From a checkpoint of a small mixture-of-experts model trained on Wikipedia.
Size: 12 layers, width 192, vocabulary 32000, 20.9M parameters.
Experts: 8 experts in each of 12 layers, 352 GELU neurons an expert, 1 pick a token.
Training: a variant of SOAP for the experts, 712M tokens, 5430 steps.
Below are experts of layer 5 (counted from 0) of a mixture-of-experts language model. Rows are named router (the router's row for the expert), up (a neuron's input weights, with its number) and show model dimensions 96-143. Each number is 50 + 15 x the weight over its row's rms, rounded and kept within 0 to 99.
After each expert's rows: "mostly gets" lists some tokens that are sent to it at least half of the time. This comes from a sample of Wikipedia text that the model never trained on.

# expert 1
router:40 68 45 55 52 40 55 48 49 49 64 58 52 67 59 39 52 41 64 37 72 27 59 72 33 64 58 66 36 59 42 55 35 51 33 59 57 49 77 43 60 50 53 51 32 24 40 42
up0:32 27 74 22 76 58 48 41 53 48 54 60 37 34 26 62 44 41 71 34 35 14 57 38 19 41 62 74 47 58 71 56 53 38 69 46 50 51 18 74 50 39 45 41 42 65 57 63
up1:46 75 33 62 55 45 54 64 67 50 60 55 30 43 48 29 42 73 13 57 36 53 69 08 41 52 57 58 57 52 28 45 68 16 46 39 68 48 41 63 32 44 57 29 71 69 53 60
up2:53 53 53 37 41 37 43 59 63 54 57 19 58 43 43 39 43 37 52 30 41 42 40 35 62 49 54 64 74 54 53 55 58 69 46 58 50 81 64 29 29 25 35 21 34 26 41 58
up3:47 37 51 55 48 32 76 58 25 51 63 51 70 41 60 40 59 19 45 25 42 63 70 62 56 41 72 38 55 39 74 59 40 55 59 49 52 52 50 54 71 55 49 47 46 37 65 47
up4:41 62 66 62 43 36 71 39 29 57 41 76 53 45 51 51 35 51 48 50 59 55 45 41 66 49 52 59 62 52 24 50 69 55 29 42 46 48 71 51 34 73 49 26 34 73 58 49
up5:50 61 59 35 57 58 36 50 64 72 24 66 32 36 49 37 43 45 68 89 41 58 48 63 35 45 79 47 60 61 40 80 65 47 52 52 29 40 71 54 41 40 38 40 80 58 33 54
up6:28 69 78 52 42 40 26 37 53 76 74 71 45 53 67 31 62 42 85 76 79 82 35 46 61 56 29 54 43 38 53 40 49 46 52 69 52 38 51 52 43 59 43 44 53 70 45 52
up7:58 59 68 65 58 47 31 65 58 48 45 53 40 37 31 25 44 74 26 48 61 45 33 53 79 26 38 64 49 28 71 55 53 73 40 43 50 57 30 71 50 62 37 53 11 25 46 20
up8:55 50 59 38 46 49 35 50 55 26 38 65 44 38 49 43 70 59 26 48 55 16 67 38 29 40 64 53 59 34 47 69 40 29 43 38 55 34 39 49 62 48 48 62 39 50 74 48
up9:36 86 72 51 18 67 72 57 42 54 38 70 54 67 70 18 51 31 28 60 48 48 49 63 53 54 55 21 73 47 15 66 70 52 57 64 42 72 65 61 53 39 27 53 54 45 54 56
up10:31 25 42 58 26 32 36 35 69 37 32 57 66 66 53 54 61 53 52 64 49 48 69 36 49 50 35 44 76 52 42 51 41 62 30 62 58 16 37 59 72 42 07 39 70 41 30 56
up11:68 35 85 61 70 43 55 65 79 20 33 61 33 40 57 22 45 38 50 44 60 63 55 49 39 59 55 55 72 12 25 31 70 31 31 58 64 32 33 75 50 43 77 45 47 49 52 54
up12:48 60 64 45 43 58 43 92 49 60 50 49 66 20 66 55 67 27 62 16 61 47 57 46 28 45 19 35 41 61 36 86 87 36 76 56 56 33 59 76 35 45 35 50 46 52 52 55
up13:36 51 64 73 29 40 57 32 42 49 64 55 51 53 73 21 73 87 70 30 34 48 40 55 80 46 53 64 37 14 34 76 54 28 61 66 45 39 42 48 37 39 66 47 68 44 50 43
up14:48 74 77 62 88 51 27 20 32 63 59 44 46 43 60 46 46 70 49 49 54 68 41 56 34 55 51 48 31 78 44 73 39 60 53 56 06 59 66 48 66 54 50 55 63 77 25 54
up15:29 42 38 45 24 67 31 42 58 65 72 68 58 37 74 49 73 96 45 19 76 25 52 49 53 29 43 52 46 31 54 37 68 26 52 55 66 77 33 59 43 47 52 70 53 62 43 69
up16:66 70 57 40 48 29 36 26 31 59 67 34 36 42 71 49 28 48 66 78 44 68 49 52 82 65 61 50 77 45 14 29 64 80 31 41 67 70 53 34 48 40 37 64 29 52 49 43
up17:23 56 50 45 67 50 47 43 30 69 62 70 58 34 33 47 42 61 58 50 52 71 52 41 35 52 35 49 78 44 46 68 52 39 60 46 78 43 51 54 65 57 19 51 55 54 23 48
mostly gets: " that", " it", " which", " he", " they", " when"

# expert 7
router:52 73 77 80 42 53 60 25 32 54 59 64 45 36 41 36 39 48 55 53 60 56 87 37 36 41 61 59 61 54 61 29 48 39 29 47 31 34 72 46 48 42 68 57 64 11 74 63
up0:64 35 73 36 25 67 76 78 46 72 62 40 56 48 60 27 77 70 36 55 40 39 51 61 47 64 31 28 61 46 54 42 70 59 72 35 50 64 42 48 42 35 55 29 41 36 52 58
up1:50 47 56 52 60 57 43 17 72 47 49 51 60 59 62 49 73 65 44 36 24 59 73 59 41 54 64 49 31 68 26 28 52 24 48 60 97 32 69 48 32 29 64 56 48 36 51 57
up2:85 45 39 59 44 47 43 68 49 63 57 32 58 62 53 61 58 62 43 33 29 31 46 21 57 54 53 56 24 77 36 42 55 53 50 55 58 66 54 48 35 44 78 49 66 45 33 49
up3:55 54 68 57 58 27 48 52 30 44 57 54 39 29 40 57 40 42 86 60 39 08 46 44 68 78 42 60 35 55 57 56 46 64 58 74 26 31 25 40 58 40 56 35 37 62 71 24
up4:62 46 49 52 22 56 28 28 60 41 31 50 40 60 34 49 58 46 60 44 36 43 60 67 17 39 59 51 49 49 91 54 58 38 66 64 61 64 31 70 69 37 22 72 29 41 75 67
up5:78 44 57 33 57 60 38 20 60 70 22 56 35 65 67 52 48 45 43 14 59 27 56 62 46 71 50 36 30 45 38 58 65 64 15 66 56 31 36 33 45 56 69 63 46 39 57 38
up6:63 26 45 28 68 50 50 36 48 82 69 68 44 44 67 56 50 54 46 39 50 52 56 33 35 60 78 70 43 96 44 45 63 36 48 51 56 44 47 24 46 48 60 39 40 44 31 61
up7:43 52 38 65 49 35 34 69 54 46 95 51 52 52 68 51 66 56 40 73 40 35 45 72 48 55 38 47 46 52 31 55 67 45 60 36 66 48 48 70 37 35 35 36 25 41 40 48
up8:63 69 56 52 42 34 82 36 74 47 65 39 40 28 49 60 58 39 52 57 44 48 46 49 58 66 57 38 71 42 40 62 53 57 26 53 26 53 58 53 24 35 57 48 47 50 38 07
up9:76 53 33 47 38 43 71 28 57 50 41 47 40 65 50 36 54 44 51 41 46 27 45 52 06 46 32 70 56 53 64 51 30 32 47 20 68 56 43 74 55 34 63 57 64 34 84 44
up10:74 41 44 59 53 31 50 49 57 56 27 40 49 28 40 47 31 42 67 26 37 70 29 55 37 78 61 36 33 72 57 64 30 39 62 74 45 40 86 20 76 36 50 56 46 63 67 40
up11:45 48 38 64 32 38 28 63 51 41 31 23 57 47 53 36 51 59 50 42 60 54 56 27 32 46 43 58 60 26 63 26 20 61 47 47 24 44 71 71 44 44 68 79 50 91 52 52
up12:32 60 46 55 59 47 38 53 43 44 74 40 48 55 61 60 39 49 56 56 87 38 09 35 59 34 37 62 61 44 50 54 53 60 45 45 00 24 51 45 70 52 35 36 57 61 32 60
up13:54 55 40 32 57 52 64 82 55 55 36 26 32 32 48 63 45 39 33 31 68 50 44 37 49 34 56 77 51 54 59 39 88 38 33 63 27 79 33 30 28 27 53 64 42 47 22 29
up14:47 60 64 69 65 30 47 73 56 28 43 59 50 38 55 44 40 44 57 65 17 68 61 50 35 49 39 73 54 59 67 90 59 65 29 31 37 61 65 85 64 58 26 48 63 41 48 59
up15:64 65 61 54 60 66 37 50 40 38 46 59 40 37 43 77 63 40 43 50 37 74 67 38 18 83 26 58 31 66 58 38 39 69 35 66 92 64 66 63 68 46 65 41 37 36 55 34
up16:59 25 67 33 46 29 50 67 52 34 33 67 31 32 41 35 63 64 45 53 57 40 54 63 23 71 50 32 64 56 23 31 53 50 44 26 48 54 54 69 48 23 27 69 19 15 56 24
up17:32 61 69 54 64 35 82 56 59 44 76 77 43 28 33 13 62 65 37 72 56 62 55 71 23 62 32 43 51 34 75 49 42 68 57 43 73 50 72 36 29 48 80 46 67 59 50 55
mostly gets: " Hill", "ford", " Love", " You", " Me", " Merri"

# expert 4
router:50 49 30 42 63 61 80 51 62 58 54 51 36 45 32 55 55 47 59 52 30 57 60 73 63 50 45 70 61 43 39 72 42 65 51 56 60 45 68 52 23 61 49 14 45 55 46 52
up0:55 47 58 43 58 58 49 29 70 80 62 35 45 32 48 31 40 78 18 49 70 45 45 63 42 73 52 26 43 63 49 32 26 52 43 47 68 55 86 47 40 30 65 57 43 65 51 53
up1:54 78 57 62 50 27 42 48 55 80 53 52 47 65 60 62 59 61 56 47 54 55 54 59 59 36 62 36 62 31 18 62 37 74 54 54 66 38 64 45 38 66 56 07 42 73 43 61
up2:64 48 48 29 69 61 43 38 53 39 52 31 61 54 43 53 51 58 35 25 37 67 58 53 20 33 49 54 45 61 35 21 69 44 71 25 28 80 71 50 67 53 62 14 58 51 49 64
up3:56 28 65 63 47 47 59 41 96 36 45 25 38 30 48 51 48 41 67 45 81 77 63 50 36 34 61 32 71 32 18 65 56 47 62 58 33 42 40 70 66 81 48 29 52 71 32 48
up4:52 80 40 73 54 60 33 46 42 69 61 54 63 68 34 75 59 52 55 53 37 54 58 25 69 62 40 65 58 71 41 49 66 53 53 77 49 36 61 40 46 62 26 38 66 50 60 73
up5:53 70 66 82 70 42 40 39 17 34 33 42 36 60 40 29 43 38 63 39 65 64 29 33 55 22 78 49 43 40 33 28 42 46 59 35 49 48 36 42 46 14 34 29 38 46 55 49
up6:31 66 69 43 44 50 50 67 33 54 55 46 57 39 70 49 43 56 42 48 59 34 88 28 56 47 30 32 40 70 32 28 91 55 21 38 46 47 60 40 12 21 47 33 74 60 48 67
up7:34 53 79 53 55 49 60 43 60 41 55 65 56 51 64 33 79 70 47 58 52 61 40 39 68 22 61 53 69 67 53 43 57 54 58 69 65 71 74 60 56 36 49 36 49 56 22 79
up8:62 52 56 55 47 61 63 46 55 61 23 56 66 41 56 46 27 34 40 70 46 72 74 52 51 35 43 67 31 53 65 48 63 79 59 60 35 63 46 21 11 25 56 47 50 69 54 50
up9:66 64 43 24 41 44 60 42 49 63 55 53 46 59 75 41 52 43 62 90 36 43 40 56 44 38 41 56 50 34 53 62 61 59 53 49 21 44 38 53 60 66 48 49 56 48 58 54
up10:56 54 57 46 43 68 78 52 38 40 46 35 48 19 57 70 61 44 59 62 50 20 48 60 35 32 31 72 39 48 54 52 77 32 50 60 34 50 28 62 51 29 49 47 12 86 42 53
up11:74 74 79 42 64 48 36 41 69 28 34 51 48 55 49 56 47 43 24 45 44 56 69 48 38 43 47 76 26 72 75 49 33 54 47 28 79 33 49 23 49 31 44 56 72 58 63 54
up12:26 34 62 68 56 29 28 24 43 40 69 42 55 35 80 54 61 32 36 47 62 52 59 31 52 53 53 59 46 59 38 45 19 75 38 48 64 44 39 41 37 19 87 29 44 30 30 47
up13:60 50 60 53 45 57 93 37 40 57 23 31 63 55 34 51 35 66 29 33 45 43 42 48 67 53 69 55 42 44 39 62 64 57 45 55 26 62 83 35 65 58 46 62 82 67 25 41
up14:78 46 47 44 40 25 47 46 47 69 37 07 51 55 66 62 36 48 40 30 85 38 70 28 86 71 47 31 28 50 17 57 50 63 45 43 27 62 48 34 43 41 33 42 50 50 49 40
up15:36 41 69 37 63 47 43 54 57 62 32 46 68 57 73 30 38 58 58 63 58 64 41 26 56 55 65 47 42 76 40 32 46 62 32 57 36 78 21 44 19 48 78 63 57 42 68 52
up16:78 65 66 63 62 59 63 66 48 65 74 28 59 40 62 49 46 57 29 46 45 49 64 51 30 68 40 39 38 63 33 89 61 68 33 42 51 41 51 54 63 49 28 39 68 80 64 63
up17:62 45 68 31 34 78 55 70 46 44 71 46 56 27 53 55 62 50 10 44 45 53 52 47 50 55 41 34 36 61 60 44 46 49 63 29 47 28 48 51 67 36 67 62 42 58 46 50
mostly gets: " km", " ft", " /", " +", " sq", "–19"

# expert 2
router:52 85 66 35 44 43 45 52 53 35 59 58 47 34 54 34 48 53 69 70 55 48 62 59 26 65 53 58 49 76 40 78 47 64 72 44 31 57 69 28 30 56 44 64 30 50 52 35
up0:30 75 46 41 80 47 64 46 44 61 26 44 48 49 62 23 52 51 74 51 54 46 58 41 69 54 31 46 47 53 73 47 54 64 43 61 30 51 63 29 49 58 55 45 16 23 51 39
up1:49 49 36 70 51 44 62 34 56 47 48 72 52 38 45 41 39 30 16 68 37 23 33 48 37 59 66 71 49 48 40 83 44 61 60 31 44 55 58 48 51 59 61 48 51 58 54 50
up2:58 51 44 50 66 44 36 54 41 46 36 50 58 58 38 47 15 74 51 37 39 45 46 47 67 28 57 89 65 69 75 53 52 53 40 34 33 55 61 57 42 78 39 47 57 44 71 29
up3:55 15 43 67 75 47 30 64 67 41 79 39 45 69 54 39 17 42 59 24 43 58 78 57 40 47 58 33 36 22 43 62 53 38 24 51 54 70 54 41 41 35 58 26 59 40 77 70
up4:57 66 39 51 25 64 61 69 62 50 52 51 49 14 41 49 26 35 49 48 53 35 73 47 51 35 36 52 60 62 67 42 75 31 76 37 41 56 62 67 54 68 67 63 64 53 28 39
up5:65 38 34 60 55 63 23 65 66 29 60 57 26 38 52 38 68 28 58 40 47 52 65 92 55 32 65 69 57 50 45 68 52 52 47 61 38 62 61 77 46 52 45 59 28 25 33 60
up6:59 34 57 48 52 44 54 42 80 36 50 11 49 56 49 41 42 65 45 49 54 41 48 16 39 43 33 23 31 63 49 30 53 30 18 36 43 78 33 53 68 74 76 62 31 50 66 79
up7:61 53 20 33 49 47 55 37 17 56 12 40 62 54 58 53 38 65 43 26 43 54 48 71 67 44 25 38 36 32 45 45 56 74 67 64 24 85 46 48 53 26 56 57 62 25 46 52
up8:74 55 75 64 65 64 21 58 86 45 47 47 42 49 69 38 49 48 62 53 59 50 51 57 57 51 32 57 17 50 28 64 52 49 63 37 20 51 67 69 61 77 58 42 38 26 29 12
up9:52 63 60 45 62 65 60 47 34 50 42 35 65 44 70 73 33 50 64 35 66 31 47 74 61 31 83 47 63 65 47 40 47 64 30 24 60 53 48 61 37 36 66 64 60 52 31 43
up10:60 51 62 57 78 80 50 54 73 41 45 67 40 59 68 32 46 50 84 68 58 60 19 66 53 61 38 59 45 65 63 57 53 49 49 45 29 58 77 39 54 75 43 56 00 28 42 34
up11:50 59 43 48 63 65 34 37 63 38 35 69 40 52 55 48 63 46 48 42 57 64 76 37 69 44 49 77 46 30 46 34 51 70 62 15 59 78 54 58 37 40 27 41 47 52 62 36
up12:34 52 26 67 33 43 62 62 42 60 43 69 79 51 74 53 56 62 53 36 46 35 47 56 22 61 72 31 51 65 68 45 21 52 43 23 24 39 69 49 38 52 47 53 46 54 56 42
up13:57 49 41 52 31 55 52 51 47 39 39 64 57 46 24 36 52 47 01 24 41 56 47 32 45 75 58 11 61 46 45 82 22 64 36 63 56 53 58 38 30 58 40 38 58 64 47 52
up14:48 73 65 55 68 52 36 57 35 45 47 43 56 55 40 12 64 16 69 44 29 59 53 49 68 44 55 46 27 64 61 76 31 61 50 46 39 55 54 47 40 55 54 51 51 15 68 70
up15:41 33 42 13 37 36 42 27 52 53 47 30 61 30 52 41 53 41 60 43 36 69 77 35 40 60 48 38 22 63 52 44 35 57 47 27 41 65 53 62 42 45 62 52 35 47 43 60
up16:39 63 62 37 51 39 37 39 51 67 29 43 70 35 73 60 35 65 51 52 50 41 61 26 48 31 53 41 42 60 29 45 45 34 62 40 36 55 48 45 54 31 40 35 48 52 48 53
up17:65 67 52 34 53 39 42 35 57 38 50 40 41 59 51 35 55 23 50 34 71 43 79 29 22 48 58 75 63 42 68 44 60 47 45 70 45 56 69 79 29 27 55 27 66 34 50 75
mostly gets: "==", " ==", "=", "====", "===", "born"

# expert 0
router:57 65 70 70 44 54 54 34 36 45 41 57 24 54 62 40 59 52 47 32 43 52 60 66 34 73 44 44 55 57 52 91 48 45 60 39 54 54 77 47 40 39 55 22 38 18 66 42
up0:48 48 59 43 36 60 34 58 46 81 51 71 60 45 79 32 38 59 39 56 49 48 53 49 58 57 50 09 45 31 50 43 40 78 42 41 47 67 51 47 46 52 40 83 47 33 57 52
up1:38 55 69 34 39 60 56 39 19 61 38 64 50 37 54 61 64 83 66 35 30 49 46 69 40 36 55 40 54 33 43 60 33 79 30 66 46 25 67 53 17 42 52 92 67 54 38 53
up2:47 74 45 41 24 42 25 62 41 55 66 77 53 83 57 44 74 52 39 62 41 33 49 40 36 60 10 27 57 56 65 46 30 66 40 60 53 56 70 26 47 42 83 71 49 37 64 34
up3:64 48 43 39 51 59 37 46 51 40 53 55 60 35 33 46 70 52 59 41 41 60 64 55 20 43 58 62 41 60 70 53 34 37 99 56 40 03 40 47 36 31 69 44 71 28 55 36
up4:52 56 53 24 33 63 56 48 59 45 60 48 31 50 34 41 59 44 50 56 50 23 70 85 38 79 36 47 48 29 57 60 67 39 56 41 18 60 50 40 09 50 58 66 48 38 53 37
up5:29 57 52 24 72 67 50 27 54 30 63 74 48 37 67 35 31 43 34 20 58 27 70 36 42 72 62 22 55 43 71 37 67 62 55 63 32 52 41 77 61 39 34 39 30 62 63 44
up6:65 56 51 29 44 56 54 44 52 82 59 75 31 49 30 42 36 43 42 50 73 32 49 57 68 65 40 40 61 35 59 17 47 64 55 83 57 51 71 36 59 40 47 48 27 32 59 45
up7:50 27 56 47 59 53 33 55 38 80 66 73 54 51 84 52 32 63 49 68 45 52 36 73 64 61 42 66 39 80 37 58 42 39 59 58 48 55 67 49 45 41 43 16 46 44 45 46
up8:29 49 86 37 61 47 50 46 53 50 63 35 57 48 69 45 57 52 74 66 58 64 32 67 76 43 37 69 78 26 60 64 30 61 79 25 41 70 72 46 37 63 62 45 64 59 37 49
up9:50 34 39 35 46 43 56 87 49 19 48 70 28 57 51 64 51 84 60 40 41 57 39 33 24 48 66 43 74 17 56 39 61 64 58 37 44 52 66 40 46 54 56 40 66 55 42 43
up10:60 26 37 27 44 54 60 62 64 37 48 56 54 71 42 37 68 44 46 46 30 31 21 76 48 44 62 78 46 39 51 60 51 46 46 55 44 56 43 40 49 48 22 51 43 36 74 40
up11:57 54 45 42 37 79 24 44 68 72 56 46 36 36 59 50 65 23 50 56 42 55 46 72 39 42 47 44 43 62 44 65 54 64 50 59 32 50 61 50 31 55 64 35 33 09 54 54
up12:63 25 56 89 56 65 53 80 48 11 40 92 54 40 74 30 38 43 46 63 48 40 57 48 46 42 49 60 53 61 57 31 62 41 37 54 59 44 36 65 48 53 50 39 30 79 51 61
up13:40 63 45 09 45 52 25 38 50 63 48 43 35 41 60 57 41 53 71 78 57 75 46 39 35 35 77 69 43 07 45 74 51 50 39 71 68 55 42 53 42 57 65 71 40 54 40 47
up14:63 49 46 34 75 33 56 74 64 46 50 57 51 39 71 26 54 61 67 49 29 36 41 61 58 53 55 46 37 50 46 55 49 39 63 60 60 53 70 38 40 33 09 64 38 25 49 61
up15:32 42 53 54 59 20 73 55 51 58 53 67 56 87 66 27 43 48 50 43 82 41 45 40 40 66 44 49 40 52 76 60 44 56 67 76 56 25 51 79 76 66 43 45 29 61 59 27
up16:64 70 39 53 35 59 39 52 47 35 53 23 47 45 63 56 73 47 61 61 36 48 35 76 35 53 45 42 58 56 08 31 73 47 33 34 48 70 62 39 40 40 44 56 52 53 18 44
up17:59 63 42 59 49 47 42 34 48 48 59 49 40 69 50 25 42 31 38 54 52 41 46 83 24 48 50 50 67 61 48 65 54 60 45 66 50 51 48 53 54 61 56 37 21 24 60 50
mostly gets: " family", " American", " French", " British", " English", " world"

# expert 3
router:50 59 47 45 32 52 49 37 28 56 55 57 48 57 46 50 47 48 56 52 59 18 57 33 34 76 44 62 69 50 29 20 56 52 18 51 20 61 52 61 23 39 69 48 46 62 55 61
up0:33 69 31 46 75 41 57 57 62 48 49 50 51 32 57 65 62 48 67 36 54 28 48 66 56 47 37 66 65 35 49 51 43 50 32 74 26 48 29 65 30 48 64 47 54 56 41 43
up1:63 49 53 64 30 30 35 48 62 42 59 32 39 69 52 35 61 38 50 39 31 47 42 61 48 22 30 34 52 79 84 37 49 43 49 22 46 40 38 40 55 56 25 18 29 52 56 75
up2:57 66 25 41 46 63 58 47 20 40 45 49 47 61 71 43 51 35 80 34 71 56 59 43 69 61 44 82 54 77 22 63 33 72 43 74 35 42 55 47 65 55 54 43 35 39 57 49
up3:55 45 65 63 43 29 35 64 38 53 46 46 76 50 42 40 77 47 51 73 69 84 55 26 43 26 36 42 70 52 44 45 65 38 54 44 44 49 58 26 38 60 67 77 42 49 65 39
up4:28 69 30 36 41 54 38 67 39 70 30 44 37 55 50 28 60 79 49 41 56 47 54 68 27 45 57 67 59 45 36 41 22 20 53 62 42 69 50 60 43 46 46 53 47 49 33 41
up5:61 38 54 35 53 48 58 30 30 54 37 58 34 33 53 42 59 55 70 50 82 24 63 58 28 28 59 45 10 83 70 50 79 48 62 41 39 53 51 42 43 31 38 58 67 51 66 27
up6:29 46 89 53 46 26 57 67 36 87 36 49 48 29 42 24 47 59 32 28 64 31 44 52 34 59 49 34 20 52 29 61 71 60 56 55 49 34 80 50 51 53 56 39 57 48 42 41
up7:56 25 68 41 65 29 97 77 51 72 53 60 60 50 45 54 82 62 61 53 61 56 32 65 50 46 74 30 71 86 39 52 41 40 48 34 45 62 37 31 60 50 74 49 35 62 58 53
up8:60 40 62 56 47 73 60 74 60 49 53 14 49 41 43 32 25 58 43 29 39 51 61 65 07 43 40 71 15 52 68 73 39 63 53 69 42 54 40 40 44 57 56 70 22 74 63 42
up9:46 63 80 46 55 43 65 51 52 67 52 27 39 41 45 37 58 68 77 42 57 47 58 41 56 58 94 36 66 73 40 48 43 54 44 45 33 51 57 42 51 24 67 67 52 48 00 28
up10:53 60 45 63 60 22 49 40 30 38 46 53 49 16 36 53 67 70 34 62 54 66 65 69 33 28 55 49 47 46 43 48 73 36 65 45 60 34 49 24 23 32 59 57 60 21 43 70
up11:57 68 30 30 44 62 41 59 54 60 66 22 72 39 44 57 33 61 46 49 74 32 53 34 65 39 31 59 42 62 33 71 54 43 44 25 49 62 49 74 48 49 39 41 43 59 53 48
up12:42 47 29 61 69 63 59 49 80 39 41 50 64 55 45 52 46 20 40 57 55 41 70 39 50 26 65 70 62 54 52 54 53 78 42 39 44 64 55 39 51 58 57 58 48 54 57 56
up13:51 39 22 37 79 76 38 58 54 52 73 49 55 51 59 78 61 64 40 44 40 48 59 47 33 45 50 50 57 71 30 58 27 37 51 45 65 42 44 53 66 34 57 14 49 51 46 55
up14:66 50 35 45 45 49 53 52 76 53 50 59 61 49 57 68 65 55 33 34 43 49 45 61 56 44 59 64 47 18 45 90 21 16 41 52 28 58 53 55 24 66 67 59 40 70 44 78
up15:38 72 21 41 35 34 60 43 47 53 38 52 39 46 71 73 48 58 68 34 46 46 66 63 66 30 38 50 47 26 44 52 81 60 46 47 68 33 50 66 53 44 53 44 65 48 42 45
up16:71 57 47 60 39 16 57 40 40 56 50 48 23 48 54 54 16 60 53 70 54 85 14 33 33 56 60 46 50 41 45 37 60 59 52 62 51 36 34 59 39 58 46 39 39 69 81 46
up17:38 30 64 25 36 38 68 74 46 60 90 28 32 36 52 31 30 33 63 72 60 22 48 27 23 22 61 25 54 60 71 67 48 66 64 36 70 81 32 60 40 62 35 44 33 49 76 45
mostly gets: "---|---|---|---|", "----", "}", " 0–3", "3)", "76"

# expert 5
router:60 45 58 52 40 50 57 38 50 42 46 65 38 48 32 38 61 39 66 39 33 44 59 53 78 23 46 63 55 46 60 46 46 59 53 23 21 45 48 34 45 37 26 43 26 57 76 72
up0:52 31 48 41 32 20 47 77 45 49 51 65 53 48 53 47 52 54 89 35 52 53 69 51 71 46 43 44 57 51 43 59 60 69 58 24 73 80 32 48 73 21 47 72 41 74 59 64
up1:34 57 56 20 45 34 33 51 38 53 29 54 39 47 65 58 61 54 56 35 60 73 49 55 53 61 62 51 56 25 38 64 61 63 76 59 37 43 20 63 63 45 46 40 46 60 73 53
up2:64 52 19 69 34 52 62 47 64 28 47 26 55 49 62 48 58 58 49 45 53 73 57 56 48 70 64 61 47 38 65 50 47 56 59 49 53 49 45 36 61 51 48 69 21 45 37 77
up3:43 64 74 55 57 63 85 73 46 52 59 48 41 32 21 54 52 80 44 28 58 28 83 62 64 84 29 73 47 35 43 55 32 52 47 46 84 45 40 57 40 49 67 46 46 55 65 37
up4:45 48 53 31 47 56 69 54 59 79 25 60 48 55 57 35 34 64 50 50 43 44 66 27 55 74 48 66 56 57 38 56 27 62 57 64 44 47 80 58 76 44 26 55 40 36 68 34
up5:58 51 52 56 37 36 58 51 59 35 51 57 25 74 76 35 55 56 68 12 33 36 76 21 39 57 47 77 46 31 16 70 29 32 45 42 24 26 66 87 64 43 55 34 54 69 48 60
up6:47 46 65 44 38 57 66 82 36 72 55 24 45 29 76 73 39 60 61 55 64 51 61 32 22 38 34 60 58 65 62 56 69 62 38 40 52 81 44 20 46 39 48 53 71 40 80 53
up7:48 50 61 52 31 68 69 54 33 85 49 51 13 45 50 64 28 55 28 61 43 48 42 85 34 31 68 79 24 47 24 61 56 57 55 73 34 37 59 32 58 48 70 58 49 61 65 29
up8:45 70 38 64 62 47 41 35 45 44 44 42 55 34 40 40 66 44 43 42 60 50 47 36 39 68 24 57 53 31 22 30 61 37 35 78 53 19 64 33 46 45 64 62 58 56 48 35
up9:41 65 34 26 27 46 31 65 62 33 43 32 37 52 56 54 42 69 31 47 68 31 59 42 61 66 63 43 59 51 45 59 46 32 72 49 56 52 40 41 33 37 62 38 27 24 65 63
up10:56 46 59 26 35 93 29 25 48 70 54 14 26 40 27 48 64 42 47 34 66 70 49 73 61 09 30 69 36 63 45 32 33 49 47 53 53 41 51 62 29 58 49 62 54 48 75 30
up11:50 66 65 59 44 52 66 53 37 48 41 65 53 45 34 31 39 20 50 44 62 61 89 35 55 47 53 38 78 64 62 88 49 13 51 37 43 54 65 41 30 57 47 21 39 54 34 49
up12:64 32 55 79 41 36 42 32 58 38 68 39 48 67 34 60 42 55 42 59 07 46 38 72 28 46 46 74 54 51 34 45 53 35 44 47 57 63 14 17 46 62 46 50 44 57 56 61
up13:62 52 48 18 45 46 54 38 50 70 73 71 28 50 34 31 27 69 82 52 50 54 22 55 62 54 36 39 78 65 80 48 30 48 48 28 35 40 66 54 45 54 53 61 46 25 54 61
up14:63 54 47 65 41 47 53 49 43 53 54 57 60 29 57 21 43 43 60 58 54 46 62 39 57 50 63 55 45 37 44 05 44 43 39 75 30 41 43 44 41 62 66 67 35 31 50 68
up15:56 42 42 73 14 36 52 55 51 37 39 82 47 60 11 53 42 42 57 60 72 48 38 45 42 33 50 50 52 49 63 43 74 26 51 41 44 57 47 76 91 62 56 24 58 26 22 61
up16:52 68 59 45 29 37 45 35 26 49 54 47 59 67 70 78 66 54 46 38 50 59 44 47 22 40 52 50 56 53 56 58 45 57 27 53 17 48 57 61 62 35 55 27 44 52 40 31
up17:51 24 55 59 24 55 56 73 76 34 42 37 71 69 62 40 41 29 38 45 96 47 75 47 27 69 30 61 29 86 32 46 69 70 27 53 40 40 69 55 74 44 40 42 27 73 51 31
mostly gets: " Total", " election", " District", " Party", " Location", " League"